{
  "d_expert": 816,
  "d_shared_expert": 0,
  "moe_layers": [1, 2, 3, 4, 5, 6, 7, 8],
  "router_score": "softmax",
  "balance_bias": true,
  "router_z_loss": 0.0001,
  "positions": "learned",
  "optimizer": "muon_variant",
  "schedule": "wsd",
  "final_lr_fraction": 0.05
}
Below are experts of layer 3 (counted from 0) of a mixture-of-experts language model. Rows are named router (the router's row for the expert), up (a neuron's input weights, with its number) and show model dimensions 120-159. Each number is 128 + 32 x the weight over its row's rms, rounded and kept within 0 to 255. Numbers have three digits each.
After each expert's rows: a language model's description of what the expert responds to. This comes from a sample of Wikipedia text that the model never trained on.

# expert 2
router:140134186119161176053083093131087136167145140133139125178093151083114136121141107123151130119163120067124144151079172175
up4:132107127157128161199149149063107092088188091097124168131161113112134106107185163133220131109112105110138191113119104137
up5:115142104086147172150094147077148156130087129136099144127143152175097127112097144127142174109206066148131133084062140133
up6:123116142119092195073168129138106136183123093164153185098159101076182158111160173152130127067116094089172105096069157041
up7:140121103091097125092139149155124106154153097102115103125083083143129116162166167138104136148165157164152140137099126174
up8:153130145083119148174084144157122214124127132087102146124163102192135129204198116135126144141142093166164087099095141112
up9:152122131093106067132113169137152117083137149126113088165155184151116150146081089187140117127135088146150169060091188097
up10:109108128094157113177103142154129107089188139098117080140148149083171168097151019111077116125156150160145105148119072121
up11:108123147140143162094146150078112139135154155149053166174100158140154054127093159147124088108106097100124119115126115181
up12:139152159158119060081104136117117095130121068111149134147131202155134188152158175133151151132102101150138185139143045080
up13:100137152206139064147156113163150064147125137144108073138115154111128105162156162126126111130159155120121142122158175112
up14:088184157106152167164138101115130172161123125153099166094094119183136154139150091157114163131198145171179136167111072154
up15:083111148129142119127134190091109109157123093151129029110132128071146103092081100138112124128145142104113118141099197135
up16:075178117146073136140117131154130130129167135154125100141129122107139086109126093092194167153110192104175160107084149116
up17:096181131107090096154092119165124132114174132108138157135118130097171119183067101110193153138126149149215107083159165109
up18:181084107118125189150163123115092126108120116120109134142137123127062129121111121142132135155112111141126117088121134077
up19:116198155133139153094145137156201060169162132133255096120100120120075118149146127110169128133092139107141120145134126113
up20:148102100153118191148158203146138110089173171136101109122095074068076068133138117125143172096154149166177142129170093141
up21:109150113111142129136188134167106106114113088096123035080121152183156158161175071126109090129189168152155099167134145121
up22:093165145181159115124138112055123031197128101214118193140142117083157104133128096111171110121157087144128103079083180132
up23:091130126081129106126114124088111151155119117114161180153142176098153146108170123081134093131177126164107141168137150112
up24:043193123119098072123099134111081094197104129128092116108119064153144177132109130111134123090155158130171140114093095167
up25:122178133117107169146138149097054139157120117108104159139149208165189119163178162099141069112170100098140128114195102155
up26:136111142097098175151088136140096120128135142074161166203138188113160118063138131108105137097139145154174132097109133159
up27:204117154111174114110115089131077089122111171132125124171113088071128102181154122105103172138160154103093135062128091135
up28:129097133143105180053117090148136146146183106105058095153137098133127146136204085096154076115125086155172140198146177150
up29:090071143048103140141126115137125161166147115097107151159125095092135129141122131169155163157059114098102110156125144154
up30:177120130194126135103126115091177165057104158125131128219121133144142116160157084088105139170174150109147170090141139110
up31:138070104087174144159130090108121093148142123146146111140178143079197114125149127130123102154123126126156150123099142111
up32:105163137144102178160153148119078139099126141128145105151149152183161123134151119130073143103162136169141132157166077142
up33:136145115130116157106123151120147101120120146089127115142109130143180127101126155113184139099108121103110108128133116156
up34:110104093086140190121193184143115132125108144115111170153162101093106081106131169147169188181116073068077150144157151109
up35:110120130124156123060136124151152110144151125104156185124149130096098113111208184101160124128155171096120078107095099160
up36:122125196150146132150121106172138139077117110097128136139099129137155116149107108159150118101163166139113197116080149114
up37:099057083139129144109165127125138124130183145133171154117098172142077121087159111088146100106162191084183112141086165164
up38:157143113165072127165085142180160107169093103197140096136119091122147121133105132133084087066154142130137160125163105169
up39:174134131111115104145139044052148101106158151140128129073094141139159120151118116079123110161168098075134142146114153184
Commas, pipes or parentheses fused with the next word's capital initial, e.g. ", S" in lists, appositions and table names like | Hagi.

# expert 10
router:097134142122110147080109125106166123165167132152114109112086104094159189112156159141108149125159061089126123083074162188
up4:109102119159147060083126130132120149096040152136123128135130029183143138143109112136127084116142073147115101106102115154
up5:099155141100114156120194155145134179125164141158127112179156106095130097131142174118156105142131124109139094105093123221
up6:126081097147144133161125126153122105202148146076140083112085159144133145078125133057112192182105160099141152091084145127
up7:102097109117070117156178135107185127130126192093204103145123148105100137148138158137171133171087118159098108172128056127
up8:154075088179078102161089126141102082158171104131187075112169117108100153119148157056095193161153165168131104103092146124
up9:113122078112104166110147112060125111173171102098129128122114129123103127068128170064131185120205181100156109088079091166
up10:116071168144118142112061142098109147109125095163128134137182161163127162161066125122111106113103144119105120088168141116
up11:178160122165189110163106142078080177149166040162100117123100158110096128145153122120079179129186153143046083126112085139
up12:138091112168093070128133139185093117115123110171156099113118093075128127145162086091150135164104161122110129094102128122
up13:183165052120082105119084132157112087214112135192115084182106115150153104170218082137147129102142166113099157137130134123
up14:100062136139129133117082093148098105131125043088121129099098172161150127126152122069103139165156132087141138151061098172
up15:205134176100121140172196151119073081081145193103163131106109088121112131158146076064149093187120116153146103118127122108
up16:131171138127102168086126175104153134162156136167130162143123146089128097135162148096206143105122147083180105111172195169
up17:111126151153172127120128102109114084138111195183110099107175116138101154137163110134083113167196178169156111113107148117
up18:104142121093094140143111070148130148176112081077124137152084147045120153140134125068118100133162150165121154164150184118
up19:132112111097093107124124085103122118059199146154135105155112148159161096183167139178089135044132109134107120048150138099
up20:199091084195106118161144113107104149092150147109144113101123115161117149170193079128140136091177151194122146138102095118
up21:089169081139137135123128118083105190132136217135092157115115120087118128167141126059135133130107085186148131129175112113
up22:124151104113081089106151154127120156132147222150138150128131136153089192149139098158112170135159157096101147108135086161
up23:108117116115100117110188176176118141135175099138124151101115117098074161083149137109165161178143143173162106112109158140
up24:133144147153147126135088160095122152210184074128116110096083092121139095189110167103119080148105191085104130136123062141
up25:081157131141139105132166125146137118137138158099119117126156163105126153166132084137161115103185104157106155158123147145
up26:143150119118144179179188110077140182127162134129126170146093141103111127136111162156163125110066107127102094114173035141
up27:094146173092111135110132180158151055132076092119113090168069112120103153140112112129088171095109146077141139096119147161
up28:167102094112168119141126143141147149115195130138125203085121119104084143152135110090147139109147153172142052140174136214
up29:138153151126100139107176106161068166143107080174097113130109109133166123125149147069108176160141186122110135145133139151
up30:132174120156109159090102156108124159107123119094096143110163082157119174109136148063168129175052102152137082151173112148
up31:141096121125087182090143170122115134090104151087112127103139130142119122071132066179138112088149126174144111150176107097
up32:142110163113145128006149071087223190114168089122091117172119178146158099145154127224190141159086146125119120113137116136
up33:126095148093103170083110121098155126109139118091124131131209129148085140105097096119150134068141095123054113109123172105
up34:166120135092162128092136125180100139148060124165121135156052090174157101091144131153150088169123157120158071140111120057
up35:139145105143147076165134147138123148121159131128118126157103158038104167109138165105100216117135132121077096117141167157
up36:148139140151173143081198096127135106155148141168059130158102174147131097130141135146120114146163145063129202133148129093
up37:142145083088203166107138106057168084157121125142070075149133163139170133109182143168105095157204154133090114188128198122
up38:142122099156089119129136159139173077123161112155092088168129107123115130187211112102109136128087157142170165063190109227
up39:103148133108127096167113168187126110197150088150115070116129105137184123080089153102168189191104163088094059116062124124
First pieces of capitalized proper names, mostly surnames after a first name or by, such as Wal(ters), Mor(ley), Ar(akwente).

# expert 1
router:153074186121127162107144169138183175194131093073148104151100121182144141087161147100124086071128144131129174151125132247
up4:147147173130141132168165067116150101153117173184105110168172139090080153143152144112151090104101105128104134194126127146
up5:087168115119215120102114147109098097123162142126116150105134160123105158081112117128136127094181113153141100075206166100
up6:111100135110076106154125161143116107142137127172202169142086099145110098149108074151157107198140114083129133179175117152
up7:126131110147120137081171134134120177132084120131176095084149169096080143149102147079122091074176096165168088117184087102
up8:116160129081116123160124107154153150164130103128175168131122143131115150075110196061133093181183123195158141119129107171
up9:163167137120108096109096106073148089151107174172158099160126165145118074106136139119079126097196204142105066098080097191
up10:152105148130123123187113092181144109122145114113094100070119071121119138191146131056119129148121129064117163128146078066
up11:148163120052078066147126107070161167109122140140215158096054096122136066110099128084143094105145094061152090105124154129
up12:144109119078098130111170156144200147125096122113115161144093165087139175115066122124058095111126145105062113132161114082
up13:162067088164110167098074082149196155158134128100123167086185087084111094148186118124136079117162137113102151099104163086
up14:150132122088140090169150128112161141210096150108123101149088089069093168127136097188124113105109118114104151091177093182
up15:119148159110156066188116173096146091162139117104089107118159122150122114104139150119152151113142140124173111157082146105
up16:157074132155191168107127088121063087111133124144104108124152088139153095135145098129163098170078141146150197122038172092
up17:142115130198119151095139096176104160150122066154130178139106161142119113168096163140128151097167139133151101140104128104
up18:139136159106098149094132115103199073091117125107119139109065077133119103157079164115113118093133092095137189102171161141
up19:117136155077109170138154147055123095140133080138051108146130179152103118120069146176109109129139096119136166135149146083
up20:141152080132141141207161155121152146144137133113128158160127147109147081162183074120215101132108167113114167121089078205
up21:156183149129164155116147139095098160078078135140129125141162109104124130159135143129118125134164144127089093111148108157
up22:136152149098132115155081127141143141141160087134110139145114116167154126165111134147112176163128219103084124160136150161
up23:107144132142160134138101140096114121088141173096108122076108073129088125163154130082147069130144143144097143143125148143
up24:092095127150104040133086159123101098130151099080040130093111080115155105126184058079137108071171055132097120130145105119
up25:164126105094144142101151138096119136162179101186086187097135140163175144163157102169087110086102119126092137129131139123
up26:131126133099151078140165139090089134104110138145203147106129132149172133108195092104125105137153089114170132100080137093
up27:135189085149111133072170102158138111129159137142116123107126170122147147118193103139122118099182122161122066152153107150
up28:133145113166118153133186140124090109138115164170110076111114146145033123081115149128150098090159113107118093098116134107
up29:184157105167178129101169135143127112124148155136137064129173128143197093120158150128131132140125173116107130140170116191
up30:072119124114195148150072115148080167131148111118094191138162126143161063122102138126185146129117124072188115080119098041
up31:142170095137096062099186189108069102131160100087113075136109163120127083079145147140188113068087165121154099134166107163
up32:170139153163086175129114069062184096101073156076108129098153117112158125160125050170138117122153084096124123098092139128
up33:118121146092114045165111067100170111187143129148175126111102109091140161185140087143151094147164126099147103102077140028
up34:174241167088092071135135135126155117098119114129116075150091107175103173099163169111086163138139079083134146082123137117
up35:153128199135127132117148155101127192178221135081159110126134131168110110092167122159112095138125142206075151159159135093
up36:094153128185152102175115143119177062132123101134098072142118120150157146159138091119164140135100110081176175101119196093
up37:096092093192215143043168103143110104054133126090186112154182177162125144119109115157163104137114105159183106142137137090
up38:176120159123136089155122147150150163148130119144123161104186115137125087168058104158134127127121155098150115165065086121
up39:118137172166137141119131169104078139109156155095118120125145109133134118071169118106160151101085122096117118085137119147
First digit pieces of numbers, above all the 1 or 2 opening a year, such as 1911, 2001, and match scores like 1–0.

# expert 8
router:105137193138134144159133138116103100155132079162155120176117127124111108120169102135133129153146188047129146094163138159
up4:140142157089213084148126119146127065085139079129199117190108128159106119130157104073140072156153113063119117109097088133
up5:124162112104092144068116154113169135194172109133072137160111108108159140112185166079115179138109132117099122143168175149
up6:144078118149105176114168119158130151114136098117158110155101122125094109086119111099132124127168188099094076154177129168
up7:085120134152109156110190124097131133131131074137148066127167081140128102170143115148182130092117174071135192117112141125
up8:119129127081111127141118085134134065185081115154128086105131183188034161175149157105158142145107086125127086109106145126
up9:147121168104111143124122113101133172107118086220116095105107104131127082159143152136184162148152119144126163102114111160
up10:158186108125124168126134118121046134165112090146134141178157101180104130089130156073082130143049102137153110126152185205
up11:165131101174119123090111136083132105164193110114065135155038127158129097141087133128139156101124131142089146138077120142
up12:190121107080125100166122108073106141091093107108138085134183132113139158136070138105142141139171182054178158100084187112
up13:174126157089153118131128125118137122102144104141127065148130128131060138116140168085148126127144135135129109107099077122
up14:133166131169115127124091138157170104159126067119124104090132081155117090125091086161194123098152132175121098092123114125
up15:098063098090106097141162179137152124151157072093112129146097233076110140115169198091138105115113117124153131158139119174
up16:157145140062150101102087130148147153173113130126110149157142152123122091166079145168125171091140156085170126100133158171
up17:133089109121142132113143126193144143129129152134136189217183106139072109114136139111144141120168085074086121100180152110
up18:097188126108079018142131114114128131118159086117141138132151111170063135117111113116089136172209201067101101122131155084
up19:121156137162165200067095098141085118149177104125138143138118108178094066089128088108127152116169100146097159095126194093
up20:138142118084141055113105192149138140149086092094135173108194144132080106147116156181164112142169122118093137107180118108
up21:142212130086123146132141111080149125181111144095104130141143113154105145129113185121125133088102135096130132109179152141
up22:095168080091100128170157140080170196160134115130143127132173123121132194142167104103088182184122121142117064127111118127
up23:073119095166124203126170158119106119109091140130134045112121141116174146109140093136115070121133136080131169161097148165
up24:140168155054078117038122139122090085218170073106189177080084088150119115099152104102148189124108122072137098149062133154
up25:143157182140107155137137067090136129136198115137152153169085130143090066135103134126087163142171097162084126169082101087
up26:133137137087168066140144142129141122144155136154156152123140098119168125085155137095120093064108161120139153178115132092
up27:104119133126134114133105159112137108128154160117122073078124174129141185154182121116161108157119135122096094100116112160
up28:171133100126114098101095119184120151138137228118109079133160105109097085107157107208100126071117111118096103117150091105
up29:112143146085154103147117120144205146149121158116094105139138104127139094152148092150097131167057166176190112123104170163
up30:138142113124104126163159136121124117163166118172114103113098154080111134219144102155174156116063116136106137125081105131
up31:081124162082170125097122079163062121203151113096163127096094117113114109098132128110129104167198141138176132159093177172
up32:088135160095121141131108158114147138167129118130102111118136110093165136099078101129133123108082176105101194153187194130
up33:147133144131093116071157162139123181131079101132115147099149143189090092124165127142110149126154161131141183125124072183
up34:108079217092129078155157106124124046067106146120119108188108156146135136171122179149150144150141108057189126168155085105
up35:152156134178162126132111143144125098137153075152099117107126148141079161133151071148120124131157121146177163166102164099
up36:085173139189114130102102071115158124174112136129147147134130176120098160052140138112145067119136154095115166097134220170
up37:170094073199095156147173081101135145122243157135132134099157138089090135117162092113099172097091159133151117108185031156
up38:143143128111167078171141144076146114093104159083167118106094182137152086123153133109114157077171154110109111128094179147
up39:086093074108094105138096111166210100118105161112094164156169171136150115139121142152164121162072118096103100184154171118
Word-body pieces like ook, ank, uild, old, ock after an initial consonant, often followed by -ing, -s or -ed.

# expert 3
router:130104120169164122114083038091124130114164119098135097087093144032062124021145098177121140092154148139069131132131151180
up4:114174145129121128180104131123154160117202142135163087170202097116147061131126161127108091134217119168120090099182119130
up5:156121186091138166122134181154182153152178150145126119129111100122169150149094092152126128136151119154091061150156126135
up6:153116109176125180153085107089122092134114105166074080122175131134123084096130106169144141167062122102077082141158103102
up7:148093114100185151142106132097084093138115142171094086150092102123147156139160130168171168114120107146191090129132086092
up8:092066121085139113146207132103121149129085117165076155196112173143174091068144122160128187139107058153120061134105120133
up9:113100169209104115162170163088138097085160165110119126102147137130122164135139058161101140149162126108104112104201124107
up10:077147135135166133076113124118095182130085154179135070136106110073117172154160079146130172137135109044253146129108155155
up11:163171108058140142128150109115155093130131179099096122116099144126176179152091128088138145119121149088164150117172072079
up12:157139162105145118097120123113124118092186157117173153209112077108167117133094082090098142112139160111155155055112128099
up13:137094148170077166104136142097147132129105145155099110094114097099152180137080160056153107106094106160181152147147068137
up14:079155103115148132136169171036139176101160127135101120138123130139163131064127162156131126156129128145161106166040121112
up15:155081150130115126104147079162155114125121145104121112125116138099172143152089081148141140134098146089144112109054054150
up16:144104123134060172119112169135190166136109075121100131115094074101171174126140075156139061165121096132138124174125143151
up17:140090144070131173130167094140111153136122119096078066119124110179128116163143123104120164144120112113206120143161162162
up18:193060101091146147115100129109077089199166175096122128092058134150121138156080126088134144097101138130164131079107113202
up19:135109066174139109157160143187091146090132079058121134152035172134154132134149127171110187108160146118158190123128094145
up20:144116099139058114097069169119109153077159108132152160137087129132187133123149142155099146136165121153171139135122156171
up21:167130135171140103114128130118083129132095182140167140127063110119167141152044126109118124083121116100165166178058133096
up22:124106149124135136101201118148127155073171134108147104145135140108131174164147106070136157158167142125122153103073192106
up23:136140158116100207147096113107093117056176121098144084121150160085104075109141144139142169163156074144178096114149086171
up24:130115134189127077163126149101116135124114170137154090129087162133126149122174167188199092097147131120129159132089130148
up25:115110130182125105170145092110128128108132153100118120130109201154038120094107095136174133137137117099141122121157150134
up26:156149171182132158175140109082080144153123124150157033143089162150150111129084156104134160132149158120098143156129156119
up27:138086131206119069143153117200197194124108173121163099114141104159123118130152155155109113120150166132126148077120170106
up28:115130096106090158103055160147140134113200181111110138108152152175158113130100058214178110109083159086093195107085106136
up29:174130119124049046087117139163081156081125131113111091172112133113109124157154157105091164161195077155158146116128139108
up30:083104194087139088116192099174114125142155088122140101142172166188109134077149074118135112102189072163101150156083149087
up31:107164150169165117103118122145163154124103121126086102139190137147104183148149113124098108139094154098075123087184147134
up32:155100148148151134138072125104110109109182095122137126163120162072109138117109143115080171153099103123132132174156098135
up33:104074114158155129108141109117193147098111148141202117069097189106104121153121107185114192123106144101081093099141169161
up34:098067111057103097077110133118126094101110135187160119053117065104086152167180090150182140134099132118113195136135104158
up35:144150171167146158105132112128114143148087117093205197089097044159142156139104185170086195180147140057090153126154171156
up36:140145158123110085090115120142127106142125160073121145109138107160114175128115161075117105166088188110130103131156084154
up37:121134102110103097158130131046159131149117115134154130158067162158079126071101106155131105133132138152142165157162142125
up38:073121147125111117104170101091151135119140123153151155106135114098070160098129094147138190130137156095117075068072185165
up39:152157146167122162140107092129116109190147054131112203091165162055102110149155152060161137131058134124110133063121066168
Opening pieces of English words split into parts, usually a verb or noun stem before a suffix, such as gr(ain), spl(uttered), red(istricting).

# expert 12
router:079177145169068167109070134082122146094115115171167105115141150095108138100141114184069065087098114099130164101125177072
up4:143076105164115080159148111169139124098082085120171096142122127116147134086194073094153197103049097183150122083119117165
up5:068126125100094124135073111176156133138151156120108105150172109051039138136124126132106122115158101069140137121115131148
up6:111104131152102136114132146120130129181144206058117164169134184167132153122124111162139151161191138034135118148168151139
up7:095150148138116130220127128053116095183191158095127161133086138080176120118111049169133169129162129120190155159195086155
up8:118137131137139115111144132123080130140135095178088119074099173119078125145179129121168156108134060116106104083107110128
up9:106128147138092109132193133144106132120177137124056075147137140097065132119116127177119099105045217050154139137128113156
up10:092163150093132125072113111084122129127087166112127118172126161136087144161119079132194163150135080142111113112116153121
up11:125113151114175135138178197103108187069187106087102150103090116124140150093168090142165086121104110173142150092092144134
up12:068126094154118162098158167130164154116087083167110090152114141130153141134118126151165170110101102158106146060096162071
up13:075106143056098114109131149099142123137143053185137095165082131109166130141110154081095160101064144153178128141162142090
up14:142133110095176139102125113107117142117127167151161081101100166098114184069142108120114078149180120153108071131116136134
up15:101070141116120149070155111139140120086107107156117137150101163109175125082163099160089116060149146151119198091129109113
up16:141113125079094110233167120128148134172148142096088102080118112119085144153086103083111178188117122082140169201113182150
up17:126044130106140119112128147095122126112121102088139126149169133156098143133111153111068165162098138093053129073142111114
up18:152129046145169123159116116146113163033140144142148162125101089170108118149104146133157087134199104113078119200202176081
up19:101174099098116102141112122089157136126101123151127110187089107133104180096153125116122139107150169194137119149168121166
up20:089119098160123104103130128149086096118190062158138136114134149121079064154165128188038130103135188119085153078172147105
up21:171108105099110145149157125074141120159139094115137121206079107111119133137126188115135137111118135108135156092150100159
up22:178068143110137166170130111125161138108077133138135118137126177139119101146123115133137111153128135144111110163126116146
up23:177141095139150117147147124104137131088158158161119141041133119125064101145135119152139126068094148158117163104079114146
up24:142099112153089096134147173122089156126137155148114088154123108084145133095143100136100114132087128104094134124098118205
up25:093123144148131151107126091122146111127135093079136154102136085090131116148124209108083100113060117089143160150094117099
up26:182123166099142087139148153119105147150127136116090140101133188145100108117112154149155112139153117146162112093120094157
up27:119113126116155162168128058156114073177130081163109153105136147151059135074117152194107169162135169161144158204096170189
up28:181172113097127082149120084125146105156181070119132133141079101091147144104184135120115103116133143108123115092104203146
up29:125154151238075125087148112164074123112148110132116116172142097130057102135125092089146033092066144138090117150141135137
up30:092118129111103075091155085091184193106191086142105116172176121102141131184138128155092129115189191146171116119092098148
up31:102157114117124157069183141104152106147101105146196078097137166126147126151080126154099114119110191149177150137118142152
up32:115131126154131129116169170140117154127069158159182138132126113072127133145104150140168068165141139107172153126149137129
up33:143099107185152110098159135147071137111160140149075078135114120105140146093145096138106127091128155129162126146188196140
up34:131094154075142155074092114120126156148169124158155167129108154109154117112098157120124084089138134165137118160141113147
up35:213126091144136133128123085100133138122151092147139182151145133165137103134134115136065128152174141090132147101128158124
up36:131108206169136166136102216131122150081165143111110107142154069137114116077168181074125141149149159119160140146056115176
up37:123136060222162092174160143140158130124163117142090153101094152151067158107130071139127154182139159062092151107081100144
up38:147094076151145156121116143160117155160048128153105107126137108118121108149105114144108094100107161117179197114045110146
up39:046103088111100189151153099132129134082130119156183118141127098119150140148142139088102125144141169125148205094179157098
Final words of place and institution names in tables, like Street, Avenue, Center, Survey, plus endings such as -ed, -ing before a pipe.

# expert 15
router:175134141163108142120129161141215172139187141102110101108159102136098114128152158107136142107100124125155129056174132165
up4:171117128145105161137121086120154098091098074120131093193159134157155056115167098159105114145100116090115181128143135184
up5:115124146129128095118149182156096131136145168158155134098079078129141078089169093139205147085147102158158164134122123150
up6:178110113133134143097110153154088158183117091101155178108132097110100097141148088141063148098153127101127076099135086119
up7:131153109117113103104114096100146046078152132151125109106161086125103093110115149144158117100128137112131156073179237198
up8:133083187084113159126123103104137182125166123145131090120152085139151113081115127073116128163159099044170110021181132133
up9:125143083144146087161117035117186169125088118150101183085105125157142128157124125131100173119130132133116144111150142130
up10:159143073117111114113092123098148116144159148120153053109153081128175135131146142108109139163122117136130123128082124135
up11:145157144167138156096124120117180211090143180054143144116117166115183127109185122089123125156137153096149128136163127134
up12:123156121086190059112158130122131134096166133142165097104145103059158087165089152072140152158135181153191161132132142087
up13:115183093145119153083069100105134101126133136136155130136153025097128107129163104137123142106135121117144116144178131143
up14:124051163086063097120075118204130177129136219090149143122138101068113140146151146082158131162128116172148068167166102159
up15:125172062113112139125162179128128212148108086093095115113095161166093156153202114083143160127071121127133126170170072158
up16:148065101150104128087115105194160146120128081063122101109110114139071100109148159083092112145123106186162055173168139152
up17:103075166104187123121106151040156174107137076103137087117104106188100158098087067172117160152121130116104069148164141050
up18:151109111084130156181122074152151149149105142133129118140096184102176120104140116069169128119180169133135053155175142138
up19:117149132127107103144192077168136139154229085126157145101079131087123141096089156144165049094112129110064147144104119158
up20:173120108131116176094112173110120120152150123124164163146115129153104164131134146211097108137126113162192094084084046107
up21:154102166157139132136174098151192120166152136145158093140086198146114093092135109132149114157101113166206154151101164122
up22:105113101190114158095153153128093154083133125101168088117126102141129114083128105110149123132185125138143144103181073084
up23:170101153180103186117125088096124118152099163102086169156081130138144089121113072150169082145095148110187145091150166146
up24:150112081138144141216103162202053132127157126127141116216149127158113105134095137112092130183111149126156107112126134081
up25:119138118131037126130121135059191101124157093130178149129121159086130159172111153134117113085109154160102136105161134095
up26:115111168144182149099183145096175137093111108151125116171123185143185164033175191078091092145139204160155135158117120191
up27:147116131082117131109157115073125079115131091114136119169101105124117068116140168132097130146134144112116100126146108126
up28:145151168117138122167121137112093112102142131156091162089157103088108060152172198114084120063118109176059151084080129184
up29:119098152149116104135127097097117107106146133109076131202104103079078126070140120080116059185132074154095122074082144131
up30:068134078102092108127115149105076105115122133194109081091120172193145067163101115077119094128130153141172155052199134083
up31:135172125181149086137119192128088110176126110162158099086142104137164146097167166099157149080130094153125195122107116101
up32:094154077182095125176122122072107105113131113174147113127150174065135083119143128109109127145103113092084188118142106110
up33:127036116158177151116136111110162149110186124113112170078159154165132176081136102176073103158086094088124119112075116109
up34:131155125198136081170071133113147168095082113150157110139134162188100126091150103114130097157072137083112148145124167163
up35:178135135159101080109084127078158125137162113132111088171123085122102046114096161099098143158063133134162070179122118067
up36:117081124102123167118160154230098159156146112175136114063082155145128141131107152106128126179086190051112168114091119166
up37:125124116092209146131151107139137132100090078129063122115136147093177097151138132094140102119181144080139148076149183133
up38:111114095095143174115108149139118142138047066117144089175107087092137111113106081176146183068123122131136139120056081129
up39:125166111074085117175096185137091132174177118117117066177133094129161161138132111122153161099081156150120142120120105065
Sentence-final periods, often attached to a word ending, plus closing quotes, brackets and the == marks of section headings.

# expert 4
router:178116089190137088111199134096172127147199086179100108124131132127120128132135113179094079108141169092163106138116107158
up4:087146165142129165122169097100121102144121120114140117092134188145100131139189076133144179099148125159140123162151076148
up5:122137133105090131154130131116161142176141100177122117095085080118128190126106144139179107125111163130087141080134101122
up6:101137119142095123116121100156157085150104084123039095104115134172135136153127101148107119167079173081105164137059146105
up7:131145089090151165069081152133145126094152086106159078109128161087137146118139175146178112168088112147149114146126129146
up8:133116144185199124130061091056102162162165089146125098127101095131107159163150187143115146174132076109164090125177087131
up9:204120157139125113168150151108084132110125103157114143182066174145085046090132161177127120131164130099047156115123162140
up10:121090145147180124148151135099124136112155174139156126148121131119096117111108131153072104152139177127127132079146098064
up11:146165140142143138127139052129152148172134162106166146118145092190078132109163108187111134113175182164109133122178115105
up12:176127109130182117130147127175187140190115135141121153126075145100125090113137136171221080124145088047133118147112137118
up13:150187146065080131092157148127147168163130117172093171182190119116145172177158158118094106092160075118126109123076167068
up14:123140146139144142091144158133176132164140098155172150128140143113045148084180139104129087105152082112125171101180136161
up15:121105125145157110154146112210161131180102164158119108191157105134184103100147149080102109143144098136154109155149122102
up16:113134125179111130174066109116117144131117092120188137189128149122100160119175145100150120105161131142124107073121102118
up17:161123162146164142079201150112144144136136039153100119176043117133088151086150076127112112159125072106130100181151089166
up18:129122169139128107126192129144111154141169119132131072100136177144127076112134089095154102201096088115130186089109121108
up19:109103126125093132153158091087130137119149141154122143093105189099127114179167110065102155125106123149148085132146120147
up20:141150103106110138110077127113102140155098114135089101164151095076135106128116183173151139122154159142173120109035100113
up21:079153097111118110147154146112119118121156131152180123097154144149148136104119145144104142186129131112159155104117132158
up22:148143165139152081103122157110113130059139150131177115185145070137095088115123162152145129066141122133156110103186158101
up23:116138105131105147100105168113129094146098090164096157115151140118121108163130197074186087074130066153116151141091110149
up24:046101111120110126093074081160129096114201125091066068143138110129145114187154101137140173136110104123103157134109108112
up25:166133126166178131107166119139175124152182173185181165107116112122113112091102182165178094146135100100173077079108063129
up26:131130178115159181156127148096155125125120109147087067120138088152134099168119099102183079198117153150122128113123065139
up27:138080117067161107145157147114123131149157159195117128105113103153169180124146165085134090117158110057099113128143142052
up28:165153159106179177068129115133092149086140181099115145147109114195089120142097112174113157147148127162180122143159194140
up29:158147192151139096094160142108126185113144146104087149124167079105119094118166031145090117124140117135109205132094139132
up30:159124105100139130126122170150107084121110123119099078114072197173192131156145132092154172090137166130113135182118146158
up31:108127154093125079099126128164154100126149087147158109106137125096104156064138081110126135171186130110165107162108137124
up32:110158054141120134090108152123143140096149071158069108130113142082175076113140054107106149142160130068190116140147118181
up33:072105157115148152127184115153175143102144170112138073093167170087133141119117144145183133079060163110140158137137119117
up34:150110154179175157131135179147132142098119146138064124100069131136121047115145180126089102190153151143093067192209164080
up35:073156167172141049137122167135103128117151118096104159117122086173151085126081124133115120148129127093118160126131118165
up36:115126099116142161106098104114164158113124120115159099088132109138140096146116072139115118115170154125105127170071122112
up37:174168184118128115103161135115134160120141105104153124140099169062087124104151167142143117093169148069143113086115095171
up38:134111105173144151150166060182106098182163132133104114136146138119123143114163128072085169158157084147170109127153133199
up39:118092107086130108105158098117145078127126160188138068121144130090164102099205118150108156171155100109117108092080134071
Common abstract nouns and noun suffixes after articles or possessives in prose, such as time, government, life, -ities, -ation.